From a checkpoint of a small mixture-of-experts model trained on Wikipedia.
Training: a variant of SOAP for the experts, 9370 steps.
Below are experts of layer 4 (counted from 0) of a mixture-of-experts language model. Rows are named router (the router's row for the expert), gate (a neuron's input weights, with its number), up (a neuron's input weights, with its number) and show model dimensions 64-127. Each number is 500 + 40 x the weight over its row's rms, rounded and kept within 0 to 999. Numbers have three digits each.
After each expert's rows: a language model's description of what the expert responds to. This comes from a sample of Wikipedia text that the model never trained on.

# expert 3
router:477483553457518520482414539508521457516453427445561422568439526529506476492454460470483524439469461510535525404531521452519446498529492460504523475491556557536498446482472482472459411544546506
gate0:443503521465515516514557535519561460549543473439570577508470569527539489549523449437560562483490456520458464507511450507421544457539549565489507518473454476482519465575501411498461459510484443
up0:499510514507514450495436504469454439548506491495566461501440599510583440551551443488520513553494432574445476499481459461499519533448532495470522537533476502451475522506422464492517482476533410
gate1:472448511560512531490499492453540459505421441524566562488480516557516546486520476413438467506502557534471400479522520464495472472454545491456526588507478544481490529559503568492454463502555433
up1:516514466416464509440477505561467575448487499518525557564492561519490509458559531561449537502414589551437479517470474460421543478497507489554529508427504502482436517537471462505571498602514472
gate2:521557498502548441532458521548537499553522560434547498452501535445511493548493422468485531470478498451530452538539483528509499526519546534523474533506588502527490540489532473525542537502555575
up2:474425464497465576494547526545565477447497453538470537541473515518516463521515588546516473480527491508437513440525459469481521466423511434498453476472468466395480456522435460503448533488514510
gate3:512541534518548511529452496400475544550509556439490462482550493515434568486559526438508468531495563485494452478509461477485492532432505488499565454492458544501519444474447486432549480441461526
up3:481494524502478417485521517421465529540497546512477582501504491544496530499522497516497463449461537438530452520527452502544487510506485514469473458559443553479561525494519444572523463559492508
gate4:460502476538417577505432508485417572533500448462535485480491432548471519561508511452553465477441466469470424510478480484524414562477431530527546506497508504489482503498470498542483452480491540
up4:424480539519502501512435490474441474610504503508466489470534472510482470523567499540491442498490457465511409489483458498475498510442454450496539547450478529490413468452460552465522489448500474
Description: Equals-sign markup closing or opening section headings, plus the heading words themselves, such as ==See also==, ===Television===, Career, List.

# expert 23
router:503509527470520542430492520521533469450532459502527457482495496497522490503590590493435500457506410548481500527469512477521515561441480467446588460497478523507437528533435546498470417476433511
gate0:508489512497473592420487551525537486606536460513530464465515505470469493549481559515513547487476557514394449470509463530568514495514486540505485462455504509534538475516452475481472566478505492
up0:545506467540507462481512518523500541484494524478469465485529546538482467524551530505548526479472518530579516503468485510469533490510588422530501526494541536538523503474560526509503475510529498
gate1:532489478590528515514464507453523532541476466542506480537465515554472516577546489474490515479481462549479495478540553455512500538504509509534523435555422525424487447525519543501441464464519571
up1:494477509451510476521464492433442482544533575511480552485490509451516518455468450557526399512549593519475508492465513499440456518560489485417486530473526495506507570545497485498522518402549516
gate2:473535445618485496525507469424500472402525489466459485508445524558518452490581549489478542512484460432416480525505537482525507506460553486486511478539514473499558545493521478493543496538475485
up2:575444514475550526508561501467532516571534556596506542462557541496403531551459491518507452456477540476528532519446510540556438521503498552584503544487533517575458540539514535514469492441478534
gate3:516588437448504489581507493553437481490545508436454461488483520481518482533573529501534390493421519522524512529553506470494453491522461449477558499543444498495431602504473478504462513535543498
up3:438576507494468533538534541536420508514556498526493466523512506499541585573587451502476501476534598536492463454491506482468554467578509511470496532553521525439441545553524627440512492553477540
gate4:550541495569509472473496455492506480485511530487479505470448459516514458526518475518510469511493455506528567532575486534491511520557528538455535584506526479477507427544467464501481423493506496
up4:480393494491477499510489557463462558508493512487561521549511527480475498475520544541550536534409541459517506452454497506501460535586487556490459495527483498468528482498512469502489528492551577
Description: Last digit or digits of years and figures, especially birth years before "(age", table numbers and coordinates, such as 199-1, 200-9.

# expert 32
router:524460496449448530540496491475552455446455461516499541440512494481567444480543478562552511541555510513492570508418485510473561532441517447529463491527546552540454533464472433536452491511462528
gate0:458555452409602561444505491558536486493510529477517463442430519484510472504487503453426499545463494492514521476455472555547475478504490435510502514488505529515511475431543496479390442461507448
up0:499507513414531483560501519519445437485559492564533506484481501497505498395420489498560490550442508535495421555531463480500463418436571495526401519507533530494470485483509498469494438484549498
gate1:559420504512489478550578388496553465511537522552507486462513480464498559536514495464518473486538491529518550480520518478528493567497518411506523426427518535420576508540496491455477529515570486
up1:466530505493519486402420515524476476561547506448542507496462590472461512448548516535492411503465438473448510560469522460528518525506441496445515551588476517573513470520554559513516525460502515
gate2:470497503577489485521558421470464469498456518519513483484483541482511459521495392454597473563523461481540497534494576416540477388540458518532477488496542570482498513491506469494495490533512481
up2:497514541459537482463530462604571544435474535497453555572574447482538507526456429457483425547486468442459532529518573527519489433501545541449552458526518452533543484457515459512462587486529508
gate3:474512524520547496499474470437460492484514444434515468460445571504483577526503488512501545405464550514528468461403497477443531510440475552521497518464549459495528548497453563539449410489452422
up3:539511540479542428519520480493504499466484416539459514460462458555531520530519503583511453487477548480531464534474564543500499484483500501590474547498521448536536500474494513516533524491455513
gate4:504460534553494476485440480500449569515581473554457473499540506542453431555525551569506546486516581540453511562539483496513457440504476403606528498538563502473532528456510475533515554484517557
up4:474482543514497500534503564462528492490441544439502451493531458524531537499472455457516455485484448486503430452439553472500545488453448546423541520492476494540493474487521560503496475475486468
Description: Verb-ending pieces like -ing, -ed, -es that complete verbs in running prose, e.g. resembles, depriving, flourished, evolved.

# expert 48
router:442508539487545532476495504443490502462501487431511496536559455509494512482458455515511438456509483568485567453513478509433583555454530445537400475484504543395488521455432477498503535502519555
gate0:483472524471482450504530505471527525468462493510477540533466435457438575506476450464583542509514489528460508540499510456445461552530479476502409561510477528444538507465410481526491502543478522
up0:441491543487461511583588407479523484504434486516494515537543485518488525472482452518493453471486474479423493498488468457462536513581476503430520505454554473510461580517510472495543557536472546
gate1:530522544445510485497495473522546525505509454465487553554506472463455522487508471520504490468551524541530544507523572562517544465490493525572479537487477575502520493466582488471538453524424527
up1:499561542439474491466493530536520522496502475428537497576465424488487555537460464517511508468518527548538570497490541576531547484490549473611448530514491568534523485459556493447524447508442523
gate2:449468508470537397554524538521456515560444510494496476553533523479535489490494513495524499534425519578481473501464574489421551496477540548514524443512459508495565430430486546595530525502466477
up2:438525435477467414521534495503540469420473434520485522547517460453519505468435515532505552481457577556543482552439540497465522529489537519499404469472443463487541497527507566572513546480488459
gate3:424452527517519488535524484489498515559498505488530519525529467554534421466470526478559521481422569541397492448592511420429486551469495561483515562486526583452464475520521513558472550488511520
up3:507512527491475530540421496526512495457461553525544477451487467498563519469515451502480417517551444397584484540452488527537566471561501497421465472556548472599455591507483490442511498496514488
gate4:468465495507448488466483550457463474551485450449473471521451525490457425531540455489591458543522413458442540502440559503502538539512483422525555465523543547489468494478477524527563466449461471
up4:461459499490536476478527569507514487465486512489483577532497510498496462496435473515524501547458593491502586492544501513490491475554426430429505543484505506547472560523514474499455492499509474
Description: Numbers, punctuation and openings in music review score tables, track lists and quoted critic remarks, such as Metacritic 76/100, Nominated, saying.

# expert 10
router:544481487538560512459469468473495624443531491570445561509516462504448532488446478534501440501556482496500500509503521483484480543580511508448487498527505477511491466516518484419509481546455530
gate0:435517463577575567476452475462482519517488529499509557508490440453470562489450560518507497531556452438449494516429452519535537502452506414514456529481477500466447513530461405530556478520402521
up0:534510472497445488587573507513501450539499485525512416533527600536498450499513472500445554491483537577550536550449523528451512538485441555432602484510483484509475511489522553513461558501513515
gate1:545523510482463482483525457442466539492510570510508528491504454454505468555448516476486453549490480470455467560558489466459526502516428510425480500493536476455484547512422417522497423473468484
up1:560521530517499500533484511598458476451518509526541511496567559479537460448484444562469482482448491549541550500526583545542478533508502458525469516525499478475481526516511527537495522490390471
gate2:478528526542468515510568495468487531426554484467497520537427511547469513503502501498484605483515491593505562462384500490482447537464436398498467489443535415506504513480527505461462487472479519
up2:554513513513466516543514514521544492431533508511552557528485511541445515500453561469477510492532532546525564459552458446464476507502474556478584505491423471484539536465501506488467457483435442
gate3:522478492419444479522535497491492499494528546587460553475521478550481518516468497507514543544509523546485538525491540524519563440568502449481530505490420549459490431440512461491527516570439503
up3:539529515491534462494487498538468479544484476631499513572496527552456551462489547505484509532465522519436510454508541507512556560449468538475456511591565490479535465504458487513510515536486515
gate4:558513514413481453518508507493565479454364466532445527528585537491537479498489554488498467476509502520477559487455503453484422483568509453501517560495490561485567445487412521499544536522468473
up4:429467509537508540508506506517507536586566546517515539501450482524449495525490497491457512534459551453538444495576494490435553548453437514468477451466471527530470483555525468420476462507490549
Description: Nouns for a person's role, relation or a work, after the, his or her: writer, wife, company, album, song, club.

# expert 56
router:429445515582519474504505534464473515484548483550469582509525530463460533470486499574503530532476477440484551456463507512513572556574472457462512488521538474491465533487504535427468568482511500
gate0:574545485521495513529560556508487513496556486460481491542539490426518470505520484496512509528479480506539524477446456482543479525527504479525509515538557575524519536542485506411566521450525474
up0:515564509501474532582515531427523498418460471550477465508604524482551523625452545489469502466533499509534552542462542527572530552541509502461514525565459553485479525523478456451527517523446496
gate1:542490513508439521428526570441465453506469462537503521439531478440421479536472569500488531481498473395517521470418495480546573445554527457479530500507484561526484426487478488453515454484505585
up1:579587541521516395539487468538445478477557467494553460523408525513477477494504474452538439516468473504518499468507485489440482539495484525539465457524555513535533490518431502471495560500567488
gate2:565463564508536493522491495493416479503539510469510533545540482523433486530518519500539532507625528477378468474503508432555546507446471474549461524488550461559465516467492532448507456523469516
up2:521575473478461492451484541524557437527511473554503475457438492514515532501482480520498454432416400493528477472472459496387476505548516521447550546561445515481473554567498510529513552469526511
gate3:484496484549555518564441526461494502529450416515528567439475542526497487438517505497468538551491461563552398527518547500473521460536545450547452573536537577487525529500498549492487500484564442
up3:475500506529467472526517517588543509513516504478461516561529507509535529516548519529477481522494515500461479506555479536476522530499505500451396452530443453432506452504462505463443518470457443
gate4:502481509579519542577465495544508543542494521390509517472501571465417467446488509466553509569521431432510466520579445538564556553441480517490508479503565485516502494569496487520461508530467510
up4:470466438450522521443512521522507506521493505498515536521547478502609454424567535575478520504493555561513561534528585478438466436478508532426518569496475460410501510462547460537507535482486478
Description: Common nouns after articles or possessives in prose, like school, home, business, company, wife, death, money.

# expert 26
router:545468554598470551478480516451417514501442560439492495527503520447504508530488430478504508518536448496570506459472504542437476520454471545484413491555529499563465472450518462555565496498585480
gate0:457523525472423546516479542489460467528508568485520520543459551567460495478482515499531457445503564476569445445435611490505443558530473452481477600566469458536489471489532498507517457588538530
up0:537494477515606486536519450529548504443468485483480432504549473503528563500474491463464544509449504488448561548574409523493570446477535537472498440452493540458493529544500504478434528455492496
gate1:448488488537447545431494504560546488503500501529551534489507498483504499527484482565483461509501502525447514553544516501413477475517509559455529540408496391603511566411536416455491502502488535
up1:478514494547492531487485423534541491528516523491476548506492517537574560490506492555432470570538555481494509532485485513495551493514506559489527539472518441510471494514452488451532546482568499
gate2:524488494486464454497482488518491439460496525496479585508519557486471519517449478480605538586592531594497548454455551445482550450513488566545459511501540479546591480449540538498496528482496502
up2:457480433467565491490479503514535536468502453487515430458566526502521545554508506511402480533452568479504508422525482479489479494511515446492475492553466463460466503565457413414509462521524499
gate3:473581515446463445535520539470483514497445536493488502495504526547534418499477491496528501417516487500613528505509521535503426485469562490509463533551428514561543437479510435481530499492537461
up3:472558499447484468499567552469449538501434510505504450518536517534516476581451524467476483438469497451560581472491553543529486447462547433501496515544465531525490443495472435522583519491494511
gate4:477511532467462558372461489521435508524474514451509450512408552494553540595516519506519456432477489468538516502458527507531465475456446534519526491591544467508535551469511504542483540447460546
up4:503472464465522455567492481444500576490511542462411528402464508517523496521518449577451538491529406470509483496469497439454488525548515456573500498513530457521525578486497531511534446577485559
Description: Pipes, colons, semicolons, brackets and heading equals signs that separate fields in tables, legends, section headings and infobox lists.

# expert 49
router:433464523446502569499519482550504441480452485505448537507509565511529506471472500540523410565491503439438527428558513511560466466458489471458505484470501460504488501461466485482556516529455596
gate0:476500569545508580525543544471460574546534473527555542587525483504502524472508522507567472532488522467489492458566481480540492434446597578528550505515469496457505496450546570512629470473504492
up0:507523515452514491521488505481523489520516562551539500488482503530494471451576486529474523462576491519462465537431502473521532503532408435399459603500469478546455489507473496471434503518532505
gate1:558434505525524499502518447488581476553476507555495512530511490567493475511484484472489396512442485498537518495517503482533454488520476510524470534561485595519570507540418505438511536519469583
up1:509531476503543452398523532561504551461436513542454487457512509451535556510459489499531494432512508507515520566519434467511534526549527557514522451559457431491461513541511508553568482511484493
gate2:498505547506507530474520440488563510530515579502516533570431453510460459511537503545565528508469539493499573508536496519546523503439488528531531469494584492443516524570492435489488513525458495
up2:399436493499474506507478487455531469519545573400463491476504504489464489536511486447484461496577423521517501518446521524554488398531459473525534461456488533444483452550498419487514488477526529
gate3:516532502508521463524493426470471443545565523470493541483474555431569467563522416526581480475481509465497441558495507467458549518521533539437565471537510508498489494514401492483531501520442577
up3:520497508469482461505486448485483455540501510469457505530478538504544486627453438512527459485477423483534495510520524463499583499482538471454532444507517512486425552476381557465531520530403585
gate4:543421472517485562490520516497457542470549463559505507534477481486489507501469533488508480581507471428474537519593474512529414479488449505534537496465488553503467533451522527558468553447521565
up4:515418383495557515521477486480478512476516433511463454491397517546492461500532622447519496526475510495411553501513463535483470536516512435500494484485482569479537495503502502487449538466515505
Description: Short lowercase inner or final pieces of common words split by the tokenizer, like al-be-it, in-ev-itably, the-at-ers, cho-ice.

# expert 62
router:450527472437541549448483530511520550427485465444521435427500453501517487520409550554488536485483541535479544493486518523443510585486472524488512498503511531512443458587492574443508514503488519
gate0:475464451539480574488470484477412542587503483506510518515465550466522437542540506570484487575455548517484472443478535478535536587513541497489540525509446550543534502532499519460537487559571529
up0:434494447522497570470441428480417548596503456541538497550475482468547431569509531524498492582423530515496499448461537479534567586528518510519525495528409532533491472524480496454568491540545495
gate1:521541500453414563484544541516490468446547440539537492506473408411452483550550516557584491480510484455432486527507517581384440509419530517446532534502466484514515529512491513472518479457487525
up1:487510453511430593484547525552513454440529437522528481513457384513456467512456538517506531421467450484505493471506510540444501492396524471455515552488508440534528538521539503494545567480505556
gate2:514492526469479409541500537477511456424583494467531496516423436408471620490469477465427499441497516526470499484558519568529457497553468423456556551524551555528548476535495491488475494496472428
up2:490428415531474550451496408513441542555430514476512485481540525536531480487546432452517508490486481460484511520521607395472515483492520597553442491480486478512448502542526503476510495547495540
gate3:513545500455535529436599413552511499476426529502570513453524492491485536532536533466511510512513521542546473409488494492508567466540470519483467548469463474456515417501452595456481433423523427
up3:432469503485511491503456463436493478479578464434423454577486489535483500445567518505491530422491439456386540531530461454518504467477518382543546519557508482563466556506548534518512592531510494
gate4:460564505583517530500464433404509548560567420557485459449473531510451561520452599522443547514514505529518511448459475472493542503495525483496528545494536505508485547519521509527507535533491490
up4:494463518551524432483566547504532504534524434503536486514417515431440519495460589494510509494475542501537536500525530500472500553556496527411509502478527492476512496496596494517536536525435611
Description: Blank or numeric cells and column headers in election and sports tables, e.g. Votes, ±%, Pts, Goals, scores.

# expert 24
router:520460524423526466518444468452544551454452504520486447507517502560478477483470450462488503535555521574540507511453488534486484557454534527508479447462504522402487538502444483448530556540559543
gate5:500547547507519475469534435539553480485459488515462501519536474487533509530547474560551520440486528420569477524516508546493406528516502473518463493458538419424502493506537545491526526507478520
up5:496460529527535512439484438498512447454442478482473507493499442462518530538492448520537540511453499419583532484529516566516492521492454447530420524483549444420475511517447502493563495472521537
gate6:503410466489535536537501493509452505496526456594571536549505478500498502545511497492476541560492579555469528493589531545502480470446540523465507513498542461497482485542423454509421480495462429
up6:516429480471548583551519464481524499460567467514534537516550519504520454514534502526438499517522560503438447487546526565486509442456570535553495447516494511519513550540475467480401488558509434
gate7:520447538520475504520491456454500495515555469530503546508451539544544470502462478406462548516571561554465372516632499450464570581542474528544487480502517523570540536511518473473473562558548536
up7:524496487503455534476503460494491567445503446517517494533555553508521562518469466477499545462520474524486457426607521450481547532502458605465459528510562448532511480521452507470462547560550570
gate8:491477459438474516502483423566539538495454422475490558504415503464505487502458510484544468541485494495544425538420523518515482531474523555521496540456524400500492579504522493488559562521503595
up8:504469458510453432512485449515515526496498505468544532448508545551537579521521534475566559555436527518530470558497501493544467509456510519597456487507588530488502454561448532521539542520514515
gate9:529480474579513517446461434508480481513477435540469489472508433506461520455540491493523442551541428546558550522432562449523489510479498403552504492464512592474525544544513518497541531511457488
up9:538493511495445503486433494480460523547519456513540454461517529447538555490517452560540531463469488517559435499436537526547510460479534557546543537512502489483511446511516479465629531462425463
Description: Prepositions, mainly by and of, after participles or nouns, introducing an agent or complement, as in created by, abuse of, from, alongside.

# expert 58
router:524573549483495468477536553493563487461474493502485474517558463547489412571523496550491482446476502436517496484455496500518458463434526563461443431524480498533514496468471506537482494485563451
gate5:504567520542547505536534530526546447506459486533486479459527440529478503557600532444482524570454479497509404472524446474516554500499568514584547499510576530538514490508497470467473489496537436
up5:504481469477444485482536448506468550491503531502411481605475506564537518462461467523489475542559528480489560512477469495509442547414446472421462541498485485484502505505530514484451580499465518
gate6:542570447524426464516519521480575487510517528536516463434490464457559499545472499441464561512487491502517515501541499482560529507522537549547498448517593504518537495575500443461506557477530451
up6:573569458491428468561565521543544436524514474513450566502477453527492511518450567481437494545497544521563539526464503429530522461465514466475437497445576439551554470487482467481518520443512588
gate7:458429454506503492429537480490498522554467577487458513567527551546545494550494465437535547509511462540490463512415468476491463517532526502530535498494499442565479569434433505515392452494492467
up7:492537466544484515491511538500457542523503493478576467422504555448524422462540471523548536497412471467544496526472501516544489471495478427540534495492492525503576439531540499566526481540498474
gate8:520528511542460506525549496422530521486563489459459477506490503530522501483511510442535405480469515521474472521426473510546462496460506444513538463451443558510545515465529457473510483555548534
up8:532514497498509448587503531429540486576535478521531510445430513489577520490493562490520382496479535426534463525460448469430412497506538456528556523501525483491490541464515494481536519533505532
gate9:568481477443477555521508532453529453528496433517506532495454428601488490534456554389477497462522543467504514516578427538512496460446401455524487515534531503559535544537504475532536492440520518
up9:444508465540510473528521487537536563427481507457496432454517506414496501497557478575477484520486474479490476512418553442535525589566517524459519587446482535425447459479539532459531549500508490
Description: Closing parenthesis after birth dates, born, and breaks after titles in biography openings, such as born 1989) is a.

# expert 38
router:464496530501530529490516489427510463486413479494584491454575413488464497458475432558609525528483552506511480459505602548437537505551488426504480484495543550491471503404500535492433520456461538
gate0:563556429541530498578511431452528415515503548529470553491471491454501565448505487467512529433415436491506517458498603487486460568475468463455469556494495525466508497479462519502488509502499529
up0:459589534503513515552493504518533417492443471553508535447494505458443542448527521474553477517436476481511475459521488521497447540510524474490505546446539541540550490474535485515494511550498459
gate1:487533488551458505514464398453498454469498516419484465472500466471496540477514521456520499542521497554490509495486593525455506476554481563545480478505533477432580512478456503420484500498455523
up1:503500500592528434465553553452487534523533565534495454523435510483460576503458498474504495437387526488545518489534479524492531567453475519545528567419534546455520518502556546584489470497479457
gate2:535552473543485526547493566566568535504484544525504553485513515470435402573518504468606586493537501499399409506569464494526503455526511452432521523484468522522473457486508497546471431510461545
up2:456481522453585524511553517479445457576564469492521452517533537537567573445497470474457397527454516496489560493490542536533465513486478514570533509503516442485535542534452465431585576419545499
gate3:487534447499441570503496461517521544603429523508522487438529476517513505473476516482524488499471509516459397493528486502453582509478505552516469488514447540417514482473489481557466462523537452
up3:503425555463536464480521527541504505471556508482482476555473526455494538523567520540513494499544519525549559515517509505494417423525533512511518449507536469583569514460512528452584538516539513
gate4:402525526495514492555485497527531464504493400468505509524551521468507491448527556466565515569516480528380521507463470486585487489569481467523510522515487505562538481463512535561533463443499536
up4:441504533459512501472536436471553528493510509462467493489460433552519490448500423508490432573514436530416529525504450529457513490478474470537486462405398485566502479545505538548472485423458529
Description: Final noun suffixes such as -tion, -sion, -ment, -ter completing abstract nouns, especially matter in no matter, plus versus.

# expert 55
router:449543485454539492492563448505491469521474441492594472422493555433566464500455460523503568526529541459487472528493457472556485561490511513475512532486514484502517516421397583516450555438492514
gate0:525580474499513535462515487500447531527452491522456538486497515505563491567524492479456492472533497517571481530450495469462447610510519504508476467499484617500536467542505524498455514476544542
up0:569454463456466423517505573418517538559416486543516488506460478487539482511486521506614536512412524423433517476498498498558512461549484517489451486446434523508492450497477534495528483477484427
gate1:506489475473490519537505510495547509532519486429633499535493506562471475430511470407432512525552490493497546528562507487575470482555490546545557487496455543543519514514473495530499527471530521
up1:547492401472512450517475497572540497491462479579523560475555516506514478384481553528503492462562455453493536421529513488546474534534489524437560491538512531522458484506475460448511434439539517
gate2:485429536474523538450530502406540484505538461553489467508445503446520513542416451447549476539480500475532424507453574535574507472457441442468461523495491532475456441535516503478484456513466435
up2:461443484553529519453577520431551456489487512534473432538445506469565518565420473444527494530470549486478447500472493514562491453471509407479518485513488522514521484528497507553450449474480422
gate3:482479498510493570500529501482446521477538488480507505486437450453517485514513493563473525544487489542423491504498478412576525434435528527499558513514536557428473512469537434478602540482441428
up3:529486454452513597449505480456419549475505473513512532550473470520514484573548500478472521475425524478482480519477497504535493538449487495505525427479451520516478555475498615487587532503526486
gate4:511461449583547439511477486502439530477491511512466592490484556505563457533530486541507564550519473488511478494441445423509454544524516538484570538581531526429518538465496503488502526451475482
up4:475495427442515526490414461528545445531462553535481547537451482572455546490524515521453450404575549509512481532523574485517496508517509499534516535490510496483455473563501521505520554474484516
Description: Inner syllables of names after a capital initial, especially surnames, like D-aw-son, H-ys-lop, D-ym-oke, plus some ordinary words like k-itch-en.

# expert 12
router:561496511482484524460551482400468512442481451493520492478554547513450463441531463547481461548480494448554567461468522559434491560490535467484534486463481543522526535434557528530453525509483466
gate0:535458528458446525505522510448510514552485495524484504498608495545531580459412523519442467433455535465525563468501430551523553487493506444550509496453513517467533531526468516508449477452445527
up0:459580462507480450479529514481503465503546547558513480553386521533523545552606513405506575516519500478479501554415505497552529479518531529552478457535542477479467463477533506524431545500534487
gate1:504504419490493516536479458460423526450522449509478519536500481499585466479497538444476525549463471430513594541503457550492474514543514529482457528527516511470481476526523578476509496574510476
up1:538456576553415566532481547502484524502534465495489417423494468497509526453541532560477505454470486547469489495493458495422515515474529439527516514475480503544514561464502475619548463487513533
gate2:431471505520523482520464493444464434551490492499490510464454501526452466518573421510533455533555461497458532568493540416501466498536578572461508426536461508502546560494542442520507475586460543
up2:515474508541530451485470547532472415524478505446493483483410546483527488578511441477541513487522460430476506546532506498505477515511535497480431483505467587536527536447570489498496471517503502
gate3:478476428550544554501474508435594514484567556478541520467464462502476535520465591506463494479477523521526439498543429486485485518542543565501448495452495481516520487456501513573553495554430556
up3:460463477485521583454498479501549459528559555506488542487506532409488520500443449484513584537519530516484484520534510456438486510541502508507533513386502502527526479447475552575457456562506555
gate4:501467439474509508510462502583547565481514501559538513558509553481472457451523572504481594497558462538559556492456580447448482564533522516426491519495554519550527552556496499472577496525526518
up4:485529562493486507522526503441492528539470558449461491459407458516514576584526439502525406522463504496455425496552413517539506470464515551518550481478433518534456512460482459501469508496478483
Description: Word-final pieces ending in vowels or -s in Latin, Spanish and other non-English words, such as species binomials (-ensis, -ella), la, los, el.

# expert 28
router:489540512494536508489565483523434509551537573555547497413479480445459525418575568420481542528543482499537475464559461502523480491491438509511445489553535511494462430472456597501446492440504503
gate0:534538501537494510557541449485491532456506519467489466547459493555527514504532564533469551549511569519396516520470443476446544437511562515433457420509507517467582510497438493497413519490503440
up0:545494475482450497518545478462454506526486499590538511520498540535535447455468524534523484469626458454440462472448425476520580534529641549547492520445480514463532472448515481552450520508475498
gate1:560514527503492492531444520549513482465476543470508419445568455558484531536599503578544501499484483491497512467525490502543511515522430590423520527509519487444521478553555562485418477473536483
up1:578462564489469494509487500564550548437488489507489439488560421508521533442509453579524490512504515596491425437496449455480486504463451562454521510466503455495543501516545512468436485491505480
gate2:520503510546535515552536502576464440519529530507532523443538434540512605486559550417487601552496458483463506516436463451450508487515432462486467555466527548529523500455566511470424466519521586
up2:547472502542504463505538539454462429442548570493493538491456433523495588466499477480472445496485526492515476524569525489486561589501433471483509436489415547534503444454538449433483503488546493
gate3:511524525532523445505516463509425480520543464552558515584507466532496559510503558382484513540478521429555572538532455552490485437544510489551471526522502456446502541445437411519452500527549486
up3:549526514545490449440511511510457532520558540479545537526527503519504540505452505401437507542541540418506564521548501576539432455520490504555461558534553466550526546464481441537493464566525431
gate4:505551537541462510561486578422520547425432496545549530472490484465506500470455534516437441411504497518481485481485481589521476492425496443532487477459575492484522531554511503482589463529475487
up4:478576511518452567515457530488530525483437484537516564472497512421469455476486550549465498404515490481484479501487541543568521524446509478482442462509630519527502502497446512570595501513487507
Description: First cell at the start of a table row: years, ranks, places, positions, results, such as 3rd, 2020, FW, Win, Total.

# expert 34
router:528455558519516453510452473518526582502502463451534474502532555520514445516471465425450490499513453568540538485483485516473507516431525510519456443450497412450465509546450488469490480531567517
gate5:511493512497529541526545483440464569525560493493458447557462487526428545497528482519464477519530468516587505528457525508477463509469542558524516560472449553555440450499514445535609523538502528
up5:475461442503474546483513449506527424553438472478474510543503529499526455464499492532472497521474470458543545480519527493475476499424462489481573441450507545501518507525490501517579525468488506
gate6:512411506413487514465503554464464499494558469491500487393534519496562471484469510427505474493487514508463459500544477540499477513576453505544499469512565565504505497498503531486453538562458465
up6:559428556422479524465527465472473498468534502466498468446539458536555462508499467433488443458517472528480451520524451530483481518513502518535428455526557512437563466528495503497503430547502478
gate7:574455552460470498492435475471478462517538526493433470481472502516501507545500385453527492499541360456430443593466521556521552530486512436472474488506464543515510489459508613458518497470531558
up7:473450537483500541555486485438494531461432494462457568536519516468435516529520523542554480452504563544535508469533444458513556437521492541519558525468489430579557514509465528561490534608546488
gate8:490447492507459485447462496504490479459497558497461559465498479564508501474486439495534386466512430511474496561459512497492541475530511453507495419524508471471515491457539539453557488496503503
up8:517480500525536511489535544501538449498512522483490538474537428524503530580583398536530550563501443433507517509550475500499513439519488426450470480481423539532498511560559503480540439500551545
gate9:512454517508506525403492502499475515569454518512454518533533554523564516536444528455486544475401572515473504516533530525495550447479527457577561463441540480494412498476519475549505437447502553
up9:509447487563493443528510513634441501448523502528467560529497543498503397519509480494498548538517514459512509520561540485543475555567472506450509524512567465522482496576530499497545500488498535
Description: The colon or by after credit labels in film and episode infoboxes, such as Written by:, Directed by, featuring, ISBN.

# expert 7
router:439427554550540507525457506431544452456504490544555467445585431492490453475490469526468485535408474485559493506440477461466525503471515437465516449526461507536503479493519528512463533541451422
gate0:513470471495487516449507447490429481450377475498532543541550516469506527501490462521464557465425504510476539539520518476522514467526480453535511477521444496487434502461484489485510481533476468
up0:563494488520432521509542470519504489483488519522516502495558558498500507540450336524533541562512518455537569546481461449486520476505487485519491482499471434517531494418472468517497531525519452
gate1:499505522472465510578533475514503609521497506506517505445569461468521514471611519526491547504406521490547537467518526525501484480504537517454568496521468515481464513468507521504513502508469408
up1:500471578508427504594476530519518467587519404543531558514484480437499496550519530456475512540468595561477500553454464465505557433517566470538476542500533479591494485428454481505479542493521461
gate2:488478475498486422490533533447460514487564493428446494465497489506557544497496524436480494438439443432554483500439461527461542484483486504506488497518560491503533558499436490529498493492500471
up2:469445514510531553479526504512517457538513537499520493516508487521400489472529578441521557493423536507397477528521476453572485505466469478442505488482451500535444521463503465457506454554486537
gate3:507461450509468486506482474459512425518487592510508501523492540499469447579522502537480481449467576525456501485504536513449550454478530479570535458497464511507501473493524506536477509391518541
up3:537523527460499462506526525507537519465453571517486501561479524544477496560521502500517478497449519474536501484468555470486519459454519554565549454457442491441458502522499418499424519419480551
gate4:441504506511512531524422478560496462507550445568512529438552478472435525534475557559545593487470540496490569631476491420506489512492526526500506510510464517501516498564530515490507497509472572
up4:452517478479481483582469462489501481544552459470519538489561556498452572453491538521529572527550524527485579517397545452531476517504570550534534394500491477495498532497497610460496499493509555
Description: Final suffix pieces of derived words after prefixes like re-, ex-, pre-, such as -ation, -ated, -tive, -ous.